python train.py --n_layer=8 --d_model=256 --n_experts=160 --experts_per_token=8 --d_expert=64 --d_shared_expert=0 --activation="geglu" --moe_layers=[1, 2, 3, 4, 5, 6, 7] --router_score="softmax" --normalize_top_k=false --routed_scale=1.0 --balance_loss=0.000276 --balance_bias=true --router_logit_norm=1.0 --init_std_router=0.0094 --lr_router=0.000668 --n_head=8 --n_kv_head=8 --head_dim=32 --vocab_size=8192 --norm="rmsnorm" --norm_place="pre" --norm_eps=1e-06 --positions="rope" --rope_base=500000.0 --rope_fraction=1.0 --qk_norm=false --attn_scale=0.177 --tie_embeddings=true --parallel_block=false --init="trunc" --init_std_qkv=0.0356 --init_std_o=0.0 --init_std_up=0.0356 --init_std_down=0.0 --optimizer="adam_atan2" --lr=0.0011 --beta1=0.9 --beta2=0.98 --weight_decay=0.16 --lr_head=0.00754 --grad_clip=0.5 --warmup_steps=569 --schedule="wsd" --decay_fraction=0.87 --decay_shape="linear" --final_lr_fraction=0.02 --batch_tokens=65536 --seq_len=512 --doc_mask=true --train_tokens=670900000 --steps=10238 --dataset="wikipedia_en"
Below are experts of layer 5 (counted from 0) of a mixture-of-experts language model. Rows are named router (the router's row for the expert), down (a neuron's output weights, with its number) and show model dimensions 0-255. Each number is 128 + 24 x the weight over its row's rms, rounded and kept within 0 to 255. Numbers have three digits each.
Before each expert's rows: a language model's description of what the expert responds to. This comes from a sample of Wikipedia text that the model never trained on.

# expert 62
What it handles: Digits and single capitals right after dashes or numbers in scores, dates and ranges, such as 6–6, Arab–Israeli, 1773.
router:137163109137094136134130122134104135125118175084112086165145113113115107128118119146143131160119123109125101139111110102094121108114158143160161130114188093146134135164103123140136083103116130126091083134114144137123132100135121180095139094110099162126180162090104143120072135090109129098106136169170072098090139136122183121131135106149159154106157083115075106133128152111141108118152152161108089164107161153131123125137093095134092115156124115153140143128114133120120107118126147181117074127105144131138093117120132114130131138160113111141099143104125102150082149162144157060166174123139125128174125120159142126155108150143127162123125133138120129119136149150124147123124111107109154146105143123090155157161088116145089179168129113132141153163138125129139134113129141
down1:164107138141129118119142119148123102165088137111136099144086135107127089113106127154122137152095138153081145156074164157118129131141115076126128144082088148112104073107122123103133145154109114094146120068132146097133104151159072131113126117096101130110149106167123114112112046076093139128121122163104136121111102127108113095101148115143141140165126121116087175136133118132124160115092102149136131143128120095159076089151124103149150134132107139105091119124098093107078099127104118111169152122144147159137177131109108102118126109138133125163099106144122128131104111101150099135137137130115125133167139146154125126110146074102112139092099146106178125135126162132146126137111116158125095138156163117102138097106163095096103164127133145161123139108146121146165139095104108
down2:108096185106128102139147089093128155165067102140107087127076135142137125116100167156097156131080128129073143118114123106131124096120147119103110133111119114110123108130141124095113164164133119136177144098113168156140073117139113172116143115090177117128135083173127146104106116119152129112139125123113101115138114152157146151158116149122163138138101148110087128105157155135134150117097144132189106133096129128142105156156098105191159124120104147156145098096116136118085107118103105110142108135129121108145200134114091120151125113125103129157105146144126124122112144162134090134151127177136141133112117077138113110138128149132131095099093129122125164146211127131125121140128137157096131184151142159134135142142141128144181161133119126144123118122152129128126115142149104
down3:121158152115124159168121128101110154142150150136127142143142088135132094095172118151113109106122154126092108110076136156147128098101151155129112145138121077109152148153132139143135131131189092138134089132146145138151144204094106145118115150148086163161136152080117113147123104086146091123135124133101156112173189168140095116138122131166112129123138091130112137117141121139101111124097169155116131109146112079084085146119144120120086116101147082107163120136138165095080153100111126122137096129125156120133101160110128151127092086154136116089111108109093112143127130117095126159151106129112107137172099110132139103125128129136138137112118120088098050110136122116131175084116129117135134132100091146115145148101104090126120102153110077139119138113124138138124153120145145
down4:139135154166148126116168156114117136094113102130134125111143169137081136147119115097147113116113136092136148097157114115137136164142154119146139116139116173095143109150144091098123115084120098067181113149124116131141139109108138116102116142153170101133116124089146115129122152112138142098092142140129076129098151115113136147138105111161124081151152150112099134151152109160157083154131160145130103129124103146134148128129140149189095105097180174150112106144123164152130138153106118142138128192146128132091153091135105148111119106089081131164077136110123134130135122177134096154120113145132097122102085147177133155176087104143144143143129136129093163137146153148122170109139144151141182148150127138128118124124119146127149107117099153103148111092120157055137148120113141
down5:137141109141100153124125179100100134118195136120120094150140129147140111127129124141108112093185150124175153169134124132142085129087127107132094134148126130137126112111111094177142097108097144130140104141091105135079134158107139081123150116129119121163120136076145109164128164121112141104083145168116157118106147091161155124119137104163098128134134139140140107163109129150123072141139140147075156090147140117123153116154159147095111154109157115160109126187147125132118155105101141110097122145124166162115093137103139161096167140109126130083115130110100105184134136110101194117110131139123116113121146146161117155128116107125129140121135104130098119085111124091119164098122095131133193131122113107112121090159088119162083108103113102106126130097114139144151143106128147
down6:133108115111103070096133134101113136154079130125105095161131121102134151155116165177167113140094114113090101113122150142106136123114171134137103145117183108075119150079105130148125127125141134113132135093163133159127117108118122125144139104109152166129100125118128156136149120158135156167134148133140109057119112185119159137142148147129182120080103130079139117139082111140112117101130109107092119136136136125160118137159123106113156153106163133118090126098078143086111146146102141162144120156121126116132129096123116131120149098098135120139122093170121115136092094133134135152182123180111119112106090077113143102160121138161129104140114117143145107129155136127084153173125128112165134101083128113168134122171155156184122116097089155147118108134116141110119104119094141
down7:149173119157134176152139151145132134121110163130138166098124124118159132108126120124115106120117117154110147146102115088116138167168174124129124146111131156117123100175131133145161112131112119144122113125104137147135143087140126185124156126074137136093126133151134131074116124096113134133178135144146115114172068120117131126141083103086106196154132159169093101098130112113150160153131136131133115135103106112090154138111110152113110116146118181167112109106157100144185129137132142109128123092122089109101160134135117106155132206172095139137103099146113150116158135128189119135132106143111130173150136139092145110127150101127092103131136156117158162098099136143128117129087135115129149142171122108135122109067123117062139115143139125128153103155116131127160122093117128
down8:168133120127121155143176153142142113127152147162160113133120139093112172161094136143109098138122143107124166169149126144121133130096145091113152143126136159157131157110153106129117139064137159122138142118107130113115149130118140136100151128147141086142144141087173099075126140147133129095119129146128106104088118114138106137133126137119136133096118091095092121134110114125171079146084152163095158125157159133143162129124138127140120124112136117101142131126141137143119149096115137079108129181143149154078131142060122157121118151111162158056138129152093120177133153125115119140103132135093104136126148158193137117177105114128105158105096159123095124121176131143120129133142101128109151147088128197098134125171087112167104134099114142091135142106106150131127102100102129
down9:111117157134151124122119151128108162099086094117116125143120173144103107131103160114116148146160139144147144146139116127139148136169146120119126145116122119161138109120117101146136115119123139121141121171157120119171149141111067126150145102141129115110108127097135111140118133080112116098143131085123132121108134099153123122135123165168125121133127108170181106133162141148121110121164141140171092103142126135130098137111124196126125091149059087160181132167093106127126121122103150107061102148125053100160135139119101111119166079187146107081128132117132075140114147137092168114128104121130137095130177176141106186091168135102139147108133145179128119148116088149123130148129131115095119104139142138126133126108089125146114129149139095160148124123123162147116147121101144
down10:096122206148111107122172168154119112198109127139142120106106139125131129147117156110116157164135104116125079145127096148113123153099163122107102124120133152089149129104135131129137106124134120091132119151138114153112106099117095175132135110124181128114146116176114142131166122109109137123140167114101132095126123099116184179141087166117114143078125148147132117156141133096129100125103140137116118120160097139117145153138100168128135119117146112124118151102110187112110108168112139120162145105131108119159107167160109104160147172139066107178132142144126141116126147130154137161124095131128153169147125134145154079139104100141122096128120143119121120122158127116131104164119176114142124158097138145114132164103114101133074120132121149179085094123106135156128120175073121
down11:138099135137164096140184122116132143091151118106102131135157163183116107134112113103132120116127120126127136114145123112153089124109123151129135139155113116126123121146146099140106077107124111099080113120065122114143125156126151129126118129111149107164160112098148130123110144126105111105110129124148102156151101090160116119165167129123120148154127130129151121184105093136154129117124131121122116119101151108101160148161163120133109112046140116163104140196182106163137124090145121146181146123163142143135120140172136114112190113162120134117118153133102110143124116108159116113118164150171102157089153079125092171117119174136108112130155073120108107093097129113113123088133134083128128149150099121105151147093116175100153156117152111092149109125133129099142135120171140
down12:132164137184103146153112170079089127121179144110137082134092133123100116125140140135109131122142123183145160164125155138141094100115160142084129101127143114155142113102148068154108119123132148142157136152107102123139140091093142103069133154157127098099151122102112098158143107135114148117161164147130147122082122087096151110087125111142123102175113095106131102123107123148126088153157090132121148112153106137129129104157093116117153142129142129166130116122134180098082117135123134134084135133107156143123096164135102139098143140108108096102146164101107120134102136129114170130095115100119104140143128176183125107161109117108144154126140136125122141133128113139104163122137116155146143120095071109097117120167118115129083171110099107130141141064134160120153161128134149
down13:128154120160137101141102099118094111129128159135156132113082137100108102134139104133114124101132100113128114185143100144087156128098204124165167121116196128181123141162141144108162162099138139123133117127128106140165165153116153144168101151152078182080171149146133136172112134097131140105131170137090096125132125092127098146081146089107148158124138121094161106114119121121172123159131172075093144139160126119137115113150110131163123113149128119142178135105095114089150122127113136118117111112113079116107090189131134151138121142129140098144145133161142113106117167144111151135149116123125101110132144139109183096142095146145143135145109139138125145147104146136114136093111132102124130171131116120073122116071136100107162138133129134142139144130146160133132140116115139
down14:155139123101118146115108140128157142154123123105151126131130134124139115191079135084126133170157141082166112149135144104104127109136091122128103127163098127135164117099074086122128105128123102187117142182080135099135134107080165096064155163145100089119137162159124149081129086110140150106192087121131170157110123132128120149136117148127072119115109126156121163081134116117148155146138162095145111136108107162130136097106150115131119128148110121129141157156106118131123140155130133084084149151127152083102119100194135110113140101138167148141112131077107128111119140096147098122109121115143109155139169135115159135134115114130112132149145117131116139138122097108139137130116143127123158112083112156144144093114143131109098134125141125125160101115172154174112160108126153
down15:106143132103122118138155130153173159137131059064123122154164119135128126151145156101144147180098153123117084121090131142126124147159081150098110144140117101090127137102130099125127123094141156169153128137093085144095150148197134135083157112127136143152123112058120132132140090134128137149107159112160144138115179165137164155117102107136105127163144110132110164094106092137100099110126135141118138159121101130145128146124106112108170151131162163100150159132162135148132099123156119132142116121122125131151117117117153117134090121134133129110153156120142129115158105099128113139123143131172178140145123123121085096112184134140109132121151163134099096136138137113214148162102166134124164119167100113118128177158131143111129109133122116126157122133101117117156103126087156
down16:127174162129110136096149119121142135170126156136141142146095187129132136091152143104176127147137062117132128100164145151123154118124135153160148130108143096140093150139165092116081147147138141083116128102155162153106101103138141151155125134089151114131123099158100166149101126084132070113145155109130133143159116097104132169097118126128132115079134123112141127094126137142123141091131192130132134117169112115119078125143129101128124124128145151143168119102137151120127096100094123137087115134133092111149123147136152174126116150107128081156105095134075117101131093126116122061122151182140133115134155109132150096126128106096149160139139127112111138160115082105130162131155127116113122124083108136128093124149135151113167131125092125146155124172137131138160094070159115
down17:122103144167150133127140159119180122122135099128144163151136138108093125069105094151143115102137131105120153120089209134131129196098097164126142157113099117115173116083101110093094100158152127114119139156127162113118152084131132127110160128106158103178097158140073133087116147149084154123163165144122126134110087159106139155097127108128091129128141133083140131103133118126138119145106119113127099111111113168124099102109124109107185148133141150118111130103107127116090120081110144167162115144127147112124094110114189095089088136127113131144133126100095104090095139115143125142133133130138141125108119088093128138124130123135144119123112103135158150190132121134128124176107130145154137088130145102136095145144152156147101162100148145119151116152136156122141097097125139
down18:111112123133148097143169139134128190156132113149135124153173111155094079130146159153142127126097114123127171073119159130118154157109118106080112124130093135120103167168141128129140103116143168147068152150125115161123162145104144110120124139133127096158114121119159133131125125153098116148120110135147136123146111134139167103120144098145091090101123093162096128163110192142140121118090106074121144125096126140140194124070143071125128115141089110105127111129100132116111130124137102112130116127114140112160137106122119195169133139110154143105121151128109131137119120132129125149129117149147128127119143108145131112114136111177156122119176116117129137111094183139169106122103136111113149096107141175177131078152132117164081109104121157143126113132172154144161143135109070
down19:124085113134128124116145136155131133157104120143090131107136143108167106159139093144141157115104102105137166152175115124125111148147085114157092135146127166086109151137146148157160116131122110135126125074117106137128134105135127131142065107135129130113106114127156129160110094162180133129077109119139106105110097102124146146154142123150157120128126131123154148174130150141085152134140094143116170127135115114122147095131128100168163102135152112147126114162130139200110137091111113130131150188114140158132155152162065103141144090120130129114088132174180120170139095111161164087141159123100146126156086187129138119103131134152156144172117140128140183113144119147127128082126133146123153144118145156109144134119124155156143096142090150145101146108079103097105110146138118
down20:160207168121133135155122134147124191110140120062123143085136129156095135139122170094137109124164140102131124146126122116158143093106136127134099121128147101130164125128113121134136131119155118086127171097133126134174116143121153176148110096118167156139119134137143169130112091135136138126116105087134131098119141126160144131131139105121074157107165119130150067167141136122143112151126104090111130130153120130131142133147137128117148099124148135150160095131109153094130126113108118133174167130112106115173118151110108131165131115109126104189100102116129127123094136140124123154159127140142160091121094118120102121102154139126087148111157129134147099120150087114138141106093141048120127127134127110112137130098104122129141144113105116108099093130162170159195071186134167
down21:138065134128107112117145095154176079138150092176123139133131101063142133156130136104114104143116134151122146119146122131103105125101098105102127138159098175151130179137171105104172117113139130138152138159124152124117133101113123100080142155136142079128157067093133111103134158159150116109127113138113106145122103121135109099122105155129170099152088102141096168114144091130130114154103142142121131143155168152124143143104157125164116110119133103121173109122154141128106149122142150095094139122128156142053142146067133135109127136084134164066131155139126141149126164149129116156125102128149106134126148177146134151129149103155162160168120129093126138149180133141114139132157145152130139070087141166113134157155105122134141134137103130104123147140104139105104159114141130
down22:165137114091095164130108116107139138154161126153178106152127122120132103133135162127141116109125103154085139140114151114127119130119161096115117140100148135140136144131136104155117162129152144145145134124143153164111134109121099123139115167133146094113146097109189154136124138101117103143133146118134125099166107107127141132107088125143121131103135131147125125107128098116135106116110115169109108110161107142133108161112107136142129141144163175143147161144106120141127177055120139145120086165159113146098142106090074122119127184077166113113095115122085126111150139182122130136102104092115152129176168171136120144194135128083151117135137133154151121143182159123126135148148103119099141122108164110126086145143102097113110079138148212166130103137096134165114115098123111
down23:119137154071156121146133113101117121113123130129116140161076108144130128094126119152110115162164126132133151139132107121161139152124166154127110109127096104110146116100134100085150137123119150091173098098123094114145129173124101146174106148161113113123114115123144100144139134127106120124119128099101090129115130134164104129151169137143199103125135103143071157151076116151068131092130075128108162082130119129101118086151135131135157093102148151118144139125105113118152145140119110106135111140076118121128122172162122124138109136105127108128116143142114106105094120107134090156132131103113152129142074120149123123120149118139130087188140145107166120086168157079088126144144147151158124101147142110153114080072130194128136094152142105096128159128151117130109146108105162
down24:160119123155085134144083116122129128142123131159171125134129129089131136105155168129134134120105108136178164105124130187157136117158111138098128137112119159157135127116100174123118121131102174122100148127160171098116151144065121085139128164156100137091105123116110138126139124142108146175158127094127165126111111147097126111144109126088134128122057125141159117123126081122108139165151095170100096114111128138127161093119124163090136118129149149103101145149160158132118134146091152083135136157129150165144120110060137120124134107098153162095156133163102111164140159101146123149152107069111110143127116136131146145118123129105156111127114149119130137131100154148120123111108132176203101082143156098123097116138144119135110130129129140072160145144102155131108162111107122